Weights of a small mixture-of-experts language model, trained from scratch on English Wikipedia: 161M parameters, a shared expert of 448 neurons.
Below are experts of layer 6 (counted from 0) of a mixture-of-experts language model. Rows are named router (the router's row for the expert) and show model dimensions 192-255. Each number is 500 + 25 x the weight over its row's rms, rounded and kept within 0 to 999. Numbers have three digits each.
After each expert's rows: a language model's description of what the expert responds to; "comes before" lists some tokens at least twice as common just after its tokens as in all text. This comes from a sample of Wikipedia text that the model never trained on. Tokens count by the router's weight.

# expert 0
router:548451499502478492484549499507541462465532498525549534526467517511509500507501494542493487481499541506491477499459534520508487477507528440515520525464519499465519493464468534462480542512455509
It responds to: Colons after field labels in infobox-style lists (Order:, Platform:), plus decimal points, score dashes and time colons in tables.
comes before: " ", "5", "3", "0", "4", " \""

# expert 23
router:508496476498536501488512502494510451492484534472472535516503514531517472475541515507464491522518524528469536489504481494487519488511509522557474498537464526522503490482552541504488525497490517
It responds to: Final pieces of foreign proper names, especially Slavic and Baltic surname endings like -ov, -ski, -ová, -as; also some digits in tables.
comes before: " |", ",", " (", "°N", "\n", "°W"

# expert 43
router:563515501489504495499547529536523537527498492487556505496492477495474492534472494531491488503509474485513532458494488468507448519452530492505489513504490481462489494506483515503472494514469518
It responds to: Slashes, pipes, commas, dashes and opening parentheses joining paired names, URLs, percentages or table cells, such as Ashworth/Hayden and .com/en.
comes before: " ", " who", "born", " TKO", " KO", " ·"

# expert 53
router:484530448473511500496531515477532463461508490523528490530489561496471511516524519491501504497479521480491474511505512513522470464481499484542514515502509510522526520489488486516514492504495496
It responds to: Single digits inside years like 20-0-6 and 19-8-8, and pipes between numbers in sports statistics tables.
comes before: "1", "0", "2", " ", "4", "5"

# expert 35
router:520531479471475502540487473498517469541510496503502488515493501502472471447480554514502474535519511484472528503478519535504501485492524504537524508505490511512513520511542501527525514495483506
It responds to: Commas and closing brackets right after figures, especially in census demographics like "under the age of 18," and after years.
comes before: " ", " he", " and", " the", " but", " which"

# expert 50
router:532479534504510514458529483513530473527500468496499494500496490510539479517480485500502512510520458493467470522501518516453477505480505521488476531520539536448496497523489467463512468442498519
It responds to: Commas, and, which, whom, but, and the first digit of years after in, e.g. in 1996, the extent to which.
comes before: "1", "2", "9", " he", " it", " they"

# expert 48
router:549496490502459483476517484489511518545526473522497469554505503448520492465509503529519477463490509490508476534544500475532524499488540504471521514474501508449532539536485507518499492515529493
It responds to: Forms of be, as, and adverbs like also, later, however after a subject such as it, which, this.
comes before: " a", " the", " not", " been", " an", " well"

# expert 34
router:498507517490560513541519536488486492512505464504563534514536497463497482483497492473498486487481488500515503496448484470483515472487500502480506472537486493434486524470532522474518476496508510
It responds to: Prepositions after verbs of motion or location, mainly in, at, from, to, through, as in sailed from, begins at.
comes before: " the", " ", " a", " his", " an", " this"

# expert 31
router:512507454498532490514512530498542530487526512516534528533487533498482469523519525523498503464519465495507512518518513512506501460485513504531512503503506507465489525520504516507501489491530447
It responds to: Second and third digits of four-digit years in running prose and lists, such as 1-7-58, 19-9-3, 20-1-4, and century ordinals.
comes before: "8", "9", "7", "6", "5", "4"

# expert 42
router:501517491469478490542524495463449490498554549546518502496516491486540471479488496489476472526486531504507482527486532520517483473550492441485525488504513498523478530526528541468510516507514536
It responds to: Pipe characters starting rows of election or sports tables, plus list-introducing words such as, including, include, except.
comes before: " ", " as", " Total", " Turnout", " Win", " Independent"

# expert 55
router:530506528526504488482514454505538542514526471506469498532485516546489523452516499510507488474531491494450514502549495478504458489472505489511490554493494468468524478499499471506507499497465512
It responds to: Periods, semicolons and closing quotes that end a clause or sentence in prose, often before a new sentence or paragraph.
comes before: " The", " He", "==", " In", " It", " This"

# expert 20
router:482482525505515491500493493513493452487476498506492491507494519492524560482530514512507522499554499487531525548483515535516542469530513531522508500532519559498543482500482529507496485529506509
It responds to: Word-ending pieces like -ing, -ed, -ation (Film-ing, Account-ing) and final digits of years or numbers in tables, often film-award text.
comes before: " |", "–", ",", " in", " for", " |\n"

# expert 4
router:495474497520491515494515491533482447490555504499509475474517529527519486507513457528499477492487515528472555545508478532502478450480517511514482499467505525510542483507552504488494488444524491
It responds to: Digits inside numbers in tables, dates and coordinates, plus Latin-like final word pieces such as impet-us, memorand-um, guine-ensis.
comes before: "%", " |", " |\n", "%)", "°W", " m"

# expert 41
router:521488500498487494460525512508505445508542481496533542490533533530486505484507516524517491497527521518483512495456509485495495490494508500483495512498453463468502512505544527481506514490447506
It responds to: Prepositions following the noun or verb that governs them, such as interest in, confidence in, thanks to, regarding; also blank table cells.
comes before: " the", "1", "2", "3", " |\n", " a"

# expert 12
router:512484495522500511494477523518527510439476497511500459505459494487521491472491482521497473491498541509518474542535451519534525456496469533503514479454514525521488523554493469477504524488483523
It responds to: Nouns naming a type, role or field, in prose and table headers, such as number, role, version, Location, Episode, generation.
comes before: " of", ",", " |", ":", "\n", " in"

# expert 30
router:533519489507498498512484487486503460510473521490474509498442493482467534506487468505540518514490519511533477510503509519484469508546512547486484477513474541487515490530460497494488496530510516
It responds to: Digits inside numbers (ISBN 978, 984,09) and inner pieces of words and names, such as par-ad-igm, Luke, Victor, Mario.
comes before: " |", ".", "–", "°", "th", "',"

# expert 17
router:529509476567476516488511500515533490525495433491540486526503513539493468494514548532484494501511506481495529490519505512488466483513509464520498504504529528470478502500492535517542533478459509
It responds to: En dashes, commas and colons right after years or numbers, mostly in life spans and date ranges like (1909–1997), 1989–90.
comes before: " ", "1", "2", "aged", "|", "age"

# expert 36
router:515522492504513478493481524500560537539491501507484512474457466540507487476505488509538475484474487511508445504512490527551500502530511490504520510463501480558540518498516482515520492505511519
It responds to: The .S of U.S. and nouns for people or ranks, such as men, king, Mr, Governor, politician, father, actress.
comes before: ".", " of", ",", "'s", " and", ".\n"

# expert 1
router:468469557505468479460513542434512456464471476503537447464507459483497503532525495529502460520506523514530508485512525490480473491536524500510490538519476495484463517529523511517477495492525507
It responds to: Single digits, especially 1 and 2, at the start or middle of numbers in coordinates, table cells and areas, such as 4″N, 29, 31.8.
comes before: "0", "9", "1", "2", "3", "8"

# expert 28
router:493490496558529492494505508509518493492504519502488537479504483482475496520508474549486535513490530515512530501497567519510514502508503554469530508483516491484470472526507535500510524531529454
It responds to: Field names beginning infobox lines after a dash, such as Country, Species, Website, Area, and the leading dashes themselves.
comes before: ":", "\n", "=", " /", " by", "):"

# expert 3
router:508498499474502472546542482492456542514497520569530468502486451526471537521528514485527459538432491500503525521496541500491533501457432445505499509500477489472516530504558502482507474515508538
It responds to: Tokens opening lines, cells or headings in sports tournament and election pages, such as =, |, Votes, Won, Doubles, Best.
comes before: " ", " the", "|", " information", "===", " classification"

# expert 22
router:506477506525496485517462536503503473475482486510513491520466476511512506523506481497514488513516483466533489481520477480556495511555481552493471462509478503527479537524463550501507473479465490
It responds to: Life-event verbs after he or she in biographies, such as died, returned, graduated, worked, plus place in medal tables.
comes before: " to", " in", " on", " at", " a", " with"

# expert 57
router:518509450489492481540500453497501438517508484550500523528517528499506468481542520473531435553527537510511486551508478516497521470496522504515541490471455494509536514493503478543565517494517505
It responds to: Number digits in dates and tables, plus nouns ending names of armies or countries, such as Army, Syria, France, pm.
comes before: ",", ".", " |", ".\n\n", "\n", " ("

# expert 2
router:516479492493455512468496486509514512527499500470519501514461508545516477469553494511486509528518507500513469514532511519510484459501494543509517531482514460502511470503504488485533528544533518
It responds to: Clause-opening words like that, which, who and subject pronouns it, they, there before a verb, e.g. announced that, there were.
comes before: " is", " was", " are", " were", " of", ","

# expert 25
router:507519512516493504519498519504547478484509480511515522508485577504496460501469519552523479478511507520551462498507474515493460470499528496530505523489476525496471523497523517540534525479501488
It responds to: Month names, day numbers, and the following comma or space in dates, especially after Born: and Died: in biographies, such as September 5, 1 October.
comes before: " ", "1", "2", "9", ",", "0"

# expert 49
router:486510466512483505475498534531507497489489507516481522485529517547498491507512488531494456493503511525513549481497475543465518486460532518537499493466511463528543472517466495529495466532503474
It responds to: Surnames or their final word pieces after a first name, such as Murray, Campbell, McCart-ney, Fell-ini, Cost-ello.
comes before: " |", ",", " (", "\n", " and", " –"

# expert 5
router:514458517474476493495487527479497482536471505490539512522553516520539552513507464495501469492465485511472531479505493488473471514451526463498508527531510507550504501483489479501481496484494500
It responds to: Pipe and semicolon separators opening or dividing table rows after headings like National team or Film, in sports and filmography tables.
comes before: " ", " Year", " Team", " Title", " No", " Party"

# expert 11
router:477492463454486516513477487532469497468471479532444456478501545520499561489539510485521489497475523514496540530487462488500535511476479478516524508472520483546516453499502481512509485516482503
It responds to: Final nouns or word endings naming teams, media outlets, jobs and bodies, such as magazine, label, shortstop, board, School.
comes before: ",", " in", ".", "\n", ".\n\n", " ("

# expert 46
router:455513470476475495494432507495496524465554493496474466491487530516493499512518502516505538496531520509480501471542484506505545511487470500521526485434512517541533490524489512479499518461483476
It responds to: Abstract nouns and suffixes naming fields, sectors or processes, such as research, law, tax-ation, Tour-ism, economy, administration.
comes before: " of", " and", ",", " in", ".", ".\n\n"

# expert 9
router:538509510514523480548516496483508467522489460523535507531482509477483499496502479518470530508516490488522495545468474478472503475517503475460539477534530532430546521540492496496514507497497481
It responds to: Prepositions after a noun, chiefly "of" as in one of, member of, plus by, after, than, among, like.
comes before: " the", " a", " his", " its", " their", " this"

# expert 6
router:498548498480462527493520499498491525447512488528476474473462486506489480476514530527531536529513524534480508468536509521499458482481510461520494480507539450549528523490489486476506525507480479
It responds to: Singular nouns right after the or his, often before of or was, such as son, following, station, member, city.
comes before: " of", " was", "'s", " is", ".\n\n", " for"

# expert 60
router:526518497525556469555492523497514533492484500481562494471502478536545485516512487524496521482547488468532473487497464529520541478533516522468517504515496516483497491504469517491493499503496471
It responds to: Past participles and past-tense verbs after was, were, been, such as used, built, released, established, founded, Preceded.
comes before: " by", " to", " in", " the", " a", " as"